config = dict(
    experts_per_token=2,
    init_std_router=0.00825,
    dataset='wikipedia_en',
)
Below are experts of layer 8 (counted from 0) of a mixture-of-experts language model. Rows are named router (the router's row for the expert), gate (a neuron's input weights, with its number), up (a neuron's input weights, with its number) and show model dimensions 0-191. Each number is 128 + 24 x the weight over its row's rms, rounded and kept within 0 to 255. Numbers have three digits each.
Before each expert's rows: a language model's description of what the expert responds to. This comes from a sample of Wikipedia text that the model never trained on.

# expert 27
Role and place nouns
router:158116131107100102111112108133134109130101117093157177131114111118131122100143184100145159090175146165115094104114131135119107140134108133147136119098097089094143161093142122150048117119088172161114180080144135110110185150119127143160106154098130109132115122097136150130140161101136152109137129130131126133137106112107132138117141113109151114072137165106149146087122105121147155173115149123164118143157138142126105113106101133161170130135162140144072138087135146169115155120135085145100154134106110115167142133107120123135158127155102136111172136124133104125109156100090125121
gate0:125128162084131119117134099180135118142150125124154134128105156143107147153116128123121113106129072128147117147129123142135135115116168094144157132110112101080148108140125149118156131106140167112098143149133142142150146113180151155078158169097088103144123115136110128090116118155122091098120129155117134101139146109135136123113126127132106134159147102197153096148109129123188175130198113144108122142152179142120104145076174149093129117077120114098147171126119140158135146103146124111089123080158150113127136132109156122118098138131115109096128158140107152106106166111110097163
up0:140210086173137134139157157121133100115169117131095085123134128136162113150167138126119137149107144155130114144128133138133141119140117144088134149100142119148159163134132089118103124144153113145135102154120101124116133128047166127136103156155148163095100120114145085129158097132130126120130144114130099104106156155151154200187129124148149104110107152121127143121144145101111088133092099101097135132128091129115118161143099096163156096136124095131083125113097123142133163168137113125146124166113103091160132139120119103124144149143182128091109119117122092091140139143114145146
gate1:093106091109110146174102161174125145116096102136162103119085108112155111117152136148118130143130121140109113115121132137146133116083128127157112139163102144097115113138149104097137147104127097129171113146103153169107132118120116110109152100090159121158113087144080143176161130130088138107139127163158096136152124165097133141130132146114142126096185136190139124106137112143125145112096098136136128114101086120135153111132169149169132110161107120157103114095113134138128111132142124108139120152117143166118107099145103081100126188172111165098124139093106122109088136085092160148
up1:087112154175147134075121140144140148125138129124124119111163100088129153144114120135110151140148135122102117125134153137125130132143068132128097162105164142177145113110108163124111110138171091112138131162122126151165110115139078138150148135104144115111060136136097120128123142157125118161151127082075170144100150123111159102142114188105100101104137112133141127104105112087143128161113166126075116097147123076087116111120112133101112092142150109096124134118164118104117104103121090131112149144113165095148095150119125126152128134151148183125149123134166126088146097154116110144

# expert 2
Nationality and acronym pieces
router:163096142136121108135105126114120151157135144103113150119106088112112127134122127119172124085152147144136121118122120106113105153113116123113083104093144122134130108135100146104115126116137130161132157111131122178120169156145145177116144172120132120166151172073165167133103172105102117122155113144135109136120145114158129119137124119107161134153144128131118116137121142174146164118063080133105086141141143134147116110141147120105206127102105138172103108072101160151156112132124133138081129115125143121156128158115105136147163154115139106131134103163145115129061183149092089125
gate0:106128155088107124123111166148122085151123147145120143142067130112108173145115111120121154118154103114128142141144121108134123117104176133112157115131132103100156169171084166125162133096119123143154128143111150149155159114162140168088130152130123124095125164125155112114119111122134135136101123138105154100145105139164171150130097127093144187147081092187158118126144139123194168124148120155097096132153144118125135120095163129141103152114136112086146152128118108147114153107129111125111130083183157127115150135096111141139112163118150103128159129126178107074131099156120125149
up0:112150118208157115100158118141142096103135155145128104114128152147138099117137102117121134130103113154145088148169176173135104119108098116091153151136119099167126141120113115106131108137143134136128119106132131137106150142104187113126171141128139111127129117135120074132100146086153119107168152159138089123130149147136102132143148092149128092113124114086132144119145131087095094164096084138140159105120121085099135095123083112121159080108147091075085102145132133136111114151109127150129151138114092108118115127156129061139099144150139158151093100126140114118131119089136159102
gate1:125091085096095117130120134146059152156093124121178108111111126119140106143137102191110130115145100145154108140109114099148095123145120127138151122158145109085125124102146122100144123140155105114153116172078124132111137077115129086117155135129184108116094132156127121160193155106123119111143131162143117147143142109123129138128161161151117123096145102154126103114142143166095170121111124113128105116104075152114088081102141105143114119162129136150114115126119137112137104133113131133132115119146162153101111146123144087126128189137099103122107141131145129058066110115143148109
up1:114108162129136129112149171114171167093157107126104096122138137101152155148169137134127140116129164116103144132171117137083108112119045162111083116096096102115155113117091119081139119107146090095124124163158153182153119130169114157121168118124133137135116148137131144148117108116135094116146136122146098158129119108150158131087156107136141108078112114142169098116126121119161141153154189115100104106114163141117141101117114145128120099163101109125104096146142139116100118127115134127119119124147129146150142108069109164143105127141144168090155141118092151128157101163097142155

# expert 29
Proper name continuations
router:121105115134100109124135108125137160120143119069179149120096109127097168114102141100130148096148089128138117096112117159132116137105105109131109112127108086149138129129144184088116107121171146120120152112148097131151178152098143152144164093126147122130138140120103174085135156103111130136098128087105099145135104117103143134137144115117102120133142162114114125124120114147146124172079127118158090166156176077165140102103118134142173080157140141137129137084115157133134132117100080147123135142168135140137095133139138153153149159098130105113171140091124134162112123077093081150
gate0:144108153139124136104166137133138026099142141153104133131087175134130151144125120132157117170100064126131116152151110132114154117151154111140142115152117093101155130163128156138138144101120155125144109160113111121153113087189166146154129144105132120130112150128135098124158067128134131117112130107136175077134144153159149139108125119104121153164097097143158113144145133146191128123140150134115144148129099141102114109139160092129149093116087143114172115159142096121127123126130148094105149094145129126094159138134157122161119156108169136094131135130127157117121128120122070157
up0:117162098168136155128140148146117163106117116144100114141146109163144121126156095139169134141129122151117116116160128116120139131116124129066157172095126110167165136131180102110123099137161158156131128116161138146130165157114149146119177172141080151151115104138147108092112162117091107104141160155143116161130150157128160129107124096155098130145062160149140143111122111069120132129117130100112142114108111109114131126112123170136110119088112099072090117119144135124145172169155105131160135117148133125118129122129113069111117165132153140127123119150154098116153187078133128124
gate1:098113095125142154150152150159087186105108148094136123122132157102150131094172145126112107143134129161125106122109126107128103124097143137149104113167135137116097112132140130117138143163089095124162105135101168128102119086144094140132121116103145123138120148179138182143149197162098172141140116144121144157161121137094153128166140152123105105132132095169089070106093097093111134144091148120125094117137121154131105133095136185175120133175105166118087124108139113148115128117124171133141128149151117114118136118164147125101117152158137149115119150122130120103095155133176104136
up1:101125154133134124110180138104129149119135094122110118103135136111143135149135081120113127123135118135189111134142116118143117124094070171130085107133117096115119145122155126112106111133152113163135158150164172140152097122145152150142161140105136120114098113175173115117120086132082135142141129141126160152124123127141144139141125158117102122087138127165110103157133106158136084158098144134083161086096153095151121132141110175122120121131170147096147106152192080088135133107140110168132138160115130145180104114120126090158109133165158138111118108119153170134149096182115137149